config.yaml
d_model: 160
experts_per_token: 8
balance_bias: true
Below are experts of layer 4 (counted from 0) of a mixture-of-experts language model. Rows are named router (the router's row for the expert), down (a neuron's output weights, with its number) and show model dimensions 0-79. Each number is 200 + 30 x the weight over its row's rms, rounded and kept within 0 to 999.
After each expert's rows: a language model's description of what the expert responds to. This comes from a sample of Wikipedia text that the model never trained on.

# expert 56
router,166,195,223,238,219,214,198,189,186,201,227,114,166,145,197,224,219,209,176,253,170,194,137,210,170,228,177,202,233,223,181,235,197,215,197,168,212,141,174,176,225,220,202,167,284,203,169,218,151,242,252,253,202,235,229,262,220,203,232,231,250,209,179,158,210,189,160,240,133,205,192,143,153,205,212,255,156,174,191,229
down0,224,207,206,200,147,191,198,148,252,250,264,188,196,189,197,149,200,175,244,249,221,231,172,216,176,214,153,233,168,199,206,250,147,206,229,180,185,241,140,209,140,225,204,214,173,227,206,180,202,191,203,191,206,209,216,181,225,174,205,257,197,152,218,236,210,228,184,190,222,207,212,221,220,177,218,197,215,218,204,152
down1,169,196,229,200,183,182,219,218,202,231,182,210,209,186,240,195,229,193,217,299,178,193,199,190,218,207,236,230,230,142,244,169,190,223,189,232,176,198,195,242,189,177,213,225,243,207,264,170,224,188,172,191,182,213,210,215,154,247,233,217,218,170,208,180,235,244,186,191,233,272,162,187,196,180,153,219,199,195,155,204
down2,211,203,212,183,237,201,176,156,249,234,167,144,191,165,231,215,261,177,231,231,226,165,225,234,264,159,206,259,227,225,247,206,201,227,155,185,207,173,209,226,195,198,230,199,218,263,227,174,171,191,218,166,153,206,202,191,257,142,230,178,206,193,249,221,196,216,165,224,144,231,199,168,202,196,224,194,168,236,200,172
down3,158,161,179,268,220,249,241,196,226,183,190,207,212,139,196,220,210,215,194,222,183,158,218,184,225,211,246,170,234,232,221,172,171,230,205,192,205,148,136,186,183,226,213,201,223,186,227,248,141,223,172,265,242,165,203,192,176,242,226,173,210,192,184,157,211,187,215,254,163,240,228,195,208,136,180,239,208,210,179,247
down4,160,250,202,198,184,163,175,220,252,184,208,195,230,210,168,206,252,203,186,190,206,220,213,262,178,221,215,186,266,204,216,227,277,190,183,197,165,187,248,219,225,212,211,213,214,236,199,174,159,204,222,202,176,169,217,232,170,171,182,211,208,199,189,214,205,172,135,238,160,226,198,198,209,203,244,174,244,205,173,171
The word of, often with a following capital, in titles and institution names such as Court of M-ilitary, University of, plus heading markers.

# expert 20
router,175,178,215,208,237,205,188,208,272,156,207,124,215,159,218,201,266,173,221,183,176,222,162,224,162,172,182,157,208,194,189,214,223,209,232,165,179,154,201,191,192,220,216,183,247,175,224,215,172,192,167,187,128,208,239,204,219,224,221,228,210,237,213,192,199,217,155,232,196,203,234,137,242,199,203,277,187,151,207,196
down0,233,243,231,215,196,224,181,208,224,214,195,154,217,200,173,231,170,221,236,92,210,186,173,217,192,204,171,248,206,183,191,252,238,151,195,233,163,168,198,196,237,170,170,210,178,146,193,220,196,210,227,172,115,172,190,175,252,178,205,238,201,190,210,200,168,199,219,240,213,225,112,226,151,211,150,222,222,225,124,191
down1,248,229,226,225,181,216,201,211,238,191,183,187,200,159,182,190,174,264,177,176,191,187,180,231,172,255,166,222,231,229,197,231,209,178,199,206,146,275,208,160,241,198,179,179,170,216,248,199,151,215,164,211,208,175,237,235,204,202,198,268,237,189,228,209,199,237,181,215,215,251,233,201,242,203,182,207,197,212,222,231
down2,192,205,160,194,171,260,188,183,208,230,229,205,220,233,240,226,158,183,224,158,219,162,166,184,214,169,184,215,216,191,205,188,235,205,203,202,159,182,201,164,141,187,206,203,174,186,272,211,211,241,203,271,203,167,207,209,214,243,191,163,268,205,201,162,209,185,192,176,148,201,151,219,158,167,175,226,158,201,188,220
down3,189,234,207,214,227,143,243,148,199,214,197,150,222,180,207,200,148,250,190,182,146,187,242,228,253,234,183,199,135,147,184,278,205,197,222,226,173,196,175,211,138,214,171,238,157,227,198,236,196,177,220,193,217,188,212,241,238,216,165,201,202,162,200,195,164,174,156,140,216,248,227,177,150,217,220,202,233,201,174,223
down4,203,155,156,190,210,248,216,200,199,236,232,205,182,239,169,248,160,216,241,208,212,197,142,177,172,205,248,236,216,222,163,189,228,211,206,147,167,185,146,210,234,220,143,207,205,198,143,227,239,220,214,209,233,210,188,170,207,195,148,183,220,182,246,202,140,167,260,162,193,155,255,205,202,218,145,204,196,233,171,242
Prepositions and commas that join phrases in running text, especially of, in, from, at, by, as in School of Medicine, owned by.

# expert 18
router,205,183,227,195,156,170,224,207,247,193,163,187,209,165,198,202,233,184,209,180,203,158,230,206,179,217,217,189,197,258,169,215,189,210,218,151,162,151,186,153,216,259,229,198,254,191,208,171,211,206,170,243,129,238,208,200,174,213,193,248,245,252,212,158,193,181,191,221,202,261,218,155,178,173,196,243,181,212,222,243
down0,161,187,210,171,261,136,194,218,241,173,251,194,210,240,199,175,205,189,161,188,175,199,175,154,184,220,226,189,185,199,183,162,217,162,197,214,178,135,196,223,103,185,214,252,199,225,211,133,185,218,206,197,172,237,219,177,201,241,192,216,149,220,195,215,193,146,190,212,188,167,194,187,166,169,176,194,172,162,167,164
down1,196,186,155,198,200,232,212,204,217,177,197,201,173,241,166,245,241,209,203,222,199,202,202,144,167,171,203,201,145,219,191,280,270,186,179,183,143,199,148,169,242,161,229,145,228,204,177,194,204,160,210,204,146,211,196,193,238,204,242,170,179,245,209,190,183,170,204,190,207,162,234,239,282,212,212,194,154,149,228,212
down2,226,212,110,224,193,214,216,184,210,212,222,195,177,171,156,170,177,187,185,161,199,192,192,116,151,240,207,201,176,205,166,203,145,210,221,221,232,181,211,177,222,237,192,170,216,192,195,231,224,279,190,231,210,209,181,185,182,241,191,230,168,193,131,208,243,265,184,150,226,108,234,243,186,208,202,241,194,183,206,158
down3,194,189,216,194,249,209,175,197,226,220,232,259,182,181,215,200,180,175,222,154,211,180,130,212,237,188,209,212,169,218,233,236,208,221,164,184,185,110,155,216,213,234,180,192,219,266,223,212,210,225,212,228,234,230,176,182,229,214,275,182,203,229,208,202,161,220,222,208,157,207,197,145,172,166,220,172,135,196,122,247
down4,173,238,158,153,207,239,157,246,175,220,151,213,199,179,201,169,192,163,214,231,212,181,194,241,240,233,205,165,253,252,249,209,253,195,172,181,212,233,167,232,190,162,181,203,219,229,187,223,215,207,201,193,196,232,190,252,143,289,217,226,155,217,183,231,189,189,225,168,200,196,154,216,150,243,211,211,185,224,163,180
Prepositions after verbs or nouns in prose, such as in, of, to, for, with, at the, between.

# expert 28
router,147,180,209,230,206,185,156,259,233,214,247,162,231,175,241,180,243,184,236,189,154,262,231,200,210,107,161,188,188,164,159,250,211,272,252,221,175,147,214,206,218,174,210,215,245,207,183,206,220,172,212,208,164,220,212,185,201,184,250,172,214,216,231,190,237,203,124,194,181,222,194,201,218,195,189,207,238,172,192,157
down0,224,220,147,190,204,203,184,189,164,238,156,250,167,226,152,234,202,183,211,227,193,187,183,248,170,155,192,213,230,260,187,144,192,197,237,177,217,216,182,153,194,213,208,231,223,193,203,160,225,224,237,217,207,193,194,175,211,175,195,180,205,178,209,150,200,192,198,191,223,236,248,248,226,184,182,241,180,176,166,215
down1,161,242,220,191,223,161,183,197,177,169,173,162,184,195,237,217,220,169,193,252,207,178,147,196,233,244,210,161,217,189,236,147,207,196,205,191,198,208,177,173,212,217,220,185,173,227,229,208,197,164,216,209,179,232,190,188,174,185,237,220,182,158,230,180,167,177,209,139,129,184,157,215,201,210,264,185,210,231,142,248
down2,254,221,182,213,185,213,214,252,169,199,242,142,200,131,213,234,190,200,215,189,192,203,217,187,179,225,219,243,178,218,171,208,212,207,139,242,230,191,234,221,194,222,173,226,198,215,177,194,214,221,233,150,195,189,192,169,164,192,192,213,185,204,204,173,210,207,185,217,194,166,144,181,203,213,219,129,178,175,207,181
down3,209,206,185,199,214,232,189,178,203,196,190,223,208,165,181,238,183,194,248,237,196,183,166,239,257,181,220,196,141,130,193,243,244,199,239,214,242,234,153,199,203,237,204,200,178,178,166,201,213,176,213,237,285,217,206,200,138,217,203,221,211,185,160,203,226,192,162,216,202,165,223,173,173,214,251,244,150,181,142,205
down4,182,189,201,199,206,200,214,174,210,145,193,217,247,147,216,182,166,117,215,237,200,209,208,180,216,236,228,178,174,205,183,218,181,230,222,195,179,208,175,137,215,199,235,209,229,170,202,191,179,216,222,227,166,187,215,239,143,227,244,135,165,212,166,178,211,190,207,198,232,186,176,183,212,168,163,195,180,201,202,150
Commas, hyphens, colons and semicolons, especially after infobox labels like Profession: or in compounds like government-funded, scores 1 - 2.

# expert 19
router,167,147,186,224,188,178,199,234,217,186,212,127,244,181,220,250,198,189,244,183,179,205,213,193,214,156,155,196,209,156,179,179,192,223,260,209,174,192,244,182,153,228,183,161,216,192,160,202,128,178,236,208,179,167,183,199,214,211,230,186,235,168,212,203,233,201,157,210,189,194,199,203,202,202,174,201,253,185,222,159
down0,194,207,226,206,231,209,242,155,168,202,204,208,225,205,210,218,206,206,227,243,195,162,185,169,173,189,198,189,198,187,194,207,163,189,218,209,139,154,200,158,128,208,179,169,171,210,151,146,253,202,217,193,175,192,149,271,237,174,207,194,209,195,219,162,130,184,258,167,209,195,218,205,171,215,126,199,230,125,167,186
down1,110,197,154,181,174,170,219,221,202,227,184,217,172,165,196,210,192,190,167,192,219,263,148,218,155,180,184,178,238,254,228,186,183,189,206,187,237,203,210,188,210,183,149,252,180,146,138,202,195,230,202,235,190,198,185,221,222,133,188,168,183,214,187,214,208,213,192,186,206,176,221,184,206,148,188,180,212,204,190,190
down2,178,245,198,176,244,213,246,212,242,178,178,182,194,199,214,189,153,180,199,183,164,154,175,244,254,209,172,165,125,224,167,186,202,257,174,154,254,160,227,200,154,216,239,236,162,174,182,188,246,166,228,198,208,150,178,169,182,269,216,178,228,232,169,228,194,188,239,226,224,211,218,198,182,208,205,168,211,250,258,216
down3,200,196,293,195,148,164,173,231,149,158,168,211,215,206,230,208,182,227,229,274,240,135,202,244,222,221,199,210,146,205,204,256,206,202,156,186,248,164,212,225,185,214,133,174,178,191,212,243,187,189,234,173,225,203,186,146,185,156,191,192,152,262,218,205,223,208,224,183,191,169,148,168,168,188,149,176,189,194,229,158
down4,210,208,202,225,174,227,182,243,232,206,165,235,212,280,205,177,201,231,163,229,169,194,203,187,155,207,173,206,248,182,230,186,188,188,230,167,214,213,206,154,201,132,215,195,222,214,202,206,178,205,227,171,195,148,196,221,189,212,200,198,218,179,184,192,206,268,212,150,239,189,212,125,213,184,230,181,253,235,209,208
Commas, closing parentheses with comma, and following is, was, as, are mid-sentence, as in Grivas, antiheroes, it is often.

# expert 2
router,145,201,202,229,229,196,201,176,235,201,218,164,256,226,181,225,184,214,162,179,173,184,155,208,206,169,192,199,194,248,152,198,162,190,232,164,209,225,210,246,222,185,211,200,213,198,157,202,153,242,203,203,110,200,154,229,143,230,218,249,206,157,182,195,253,149,156,210,175,179,190,162,193,181,201,225,254,128,218,214
down0,222,212,307,197,182,189,168,219,144,216,199,171,185,206,193,178,166,186,153,195,189,171,213,250,234,185,185,187,154,164,174,217,196,203,186,204,139,192,194,173,202,229,202,222,190,161,223,155,173,188,210,169,236,251,165,160,252,206,162,155,181,166,182,212,235,215,224,199,202,263,183,212,182,173,173,248,200,210,134,200
down1,179,232,211,247,180,221,179,168,205,183,205,208,204,157,257,159,200,242,232,209,209,225,205,210,197,178,219,183,198,161,175,169,176,173,170,184,170,180,259,164,142,213,172,148,215,186,236,203,221,189,214,220,179,160,271,127,160,148,182,200,170,271,171,198,184,187,136,159,232,186,173,220,241,189,164,217,194,170,161,201
down2,265,187,243,251,237,227,247,217,216,261,164,184,185,232,235,240,211,200,180,190,188,179,212,150,216,269,212,191,208,199,175,158,264,163,199,228,200,183,222,194,232,212,215,217,169,202,192,259,183,230,191,205,235,187,177,175,195,194,170,214,164,194,173,189,241,250,203,160,195,239,186,201,89,178,201,195,202,172,185,241
down3,234,177,238,208,140,181,151,184,192,163,200,190,235,189,215,166,194,218,142,164,150,160,136,241,194,199,177,207,211,144,199,218,204,228,196,217,140,189,208,181,144,192,222,260,202,181,223,197,180,200,221,199,205,212,203,190,198,130,237,233,168,215,278,164,224,223,149,207,257,191,205,192,223,253,197,195,174,189,220,196
down4,175,207,189,188,168,162,192,269,249,198,158,210,210,239,183,201,200,167,250,157,222,146,221,176,179,168,169,241,169,158,161,222,263,232,180,147,155,232,207,133,165,203,170,210,185,159,201,161,171,112,211,240,205,207,193,234,220,157,165,199,252,160,190,222,182,189,142,238,234,216,241,191,225,192,185,203,165,202,173,166
Number pieces in tables, dates, scores and coordinates, such as 16, 000 after a decimal point, or the 00 in 15:00.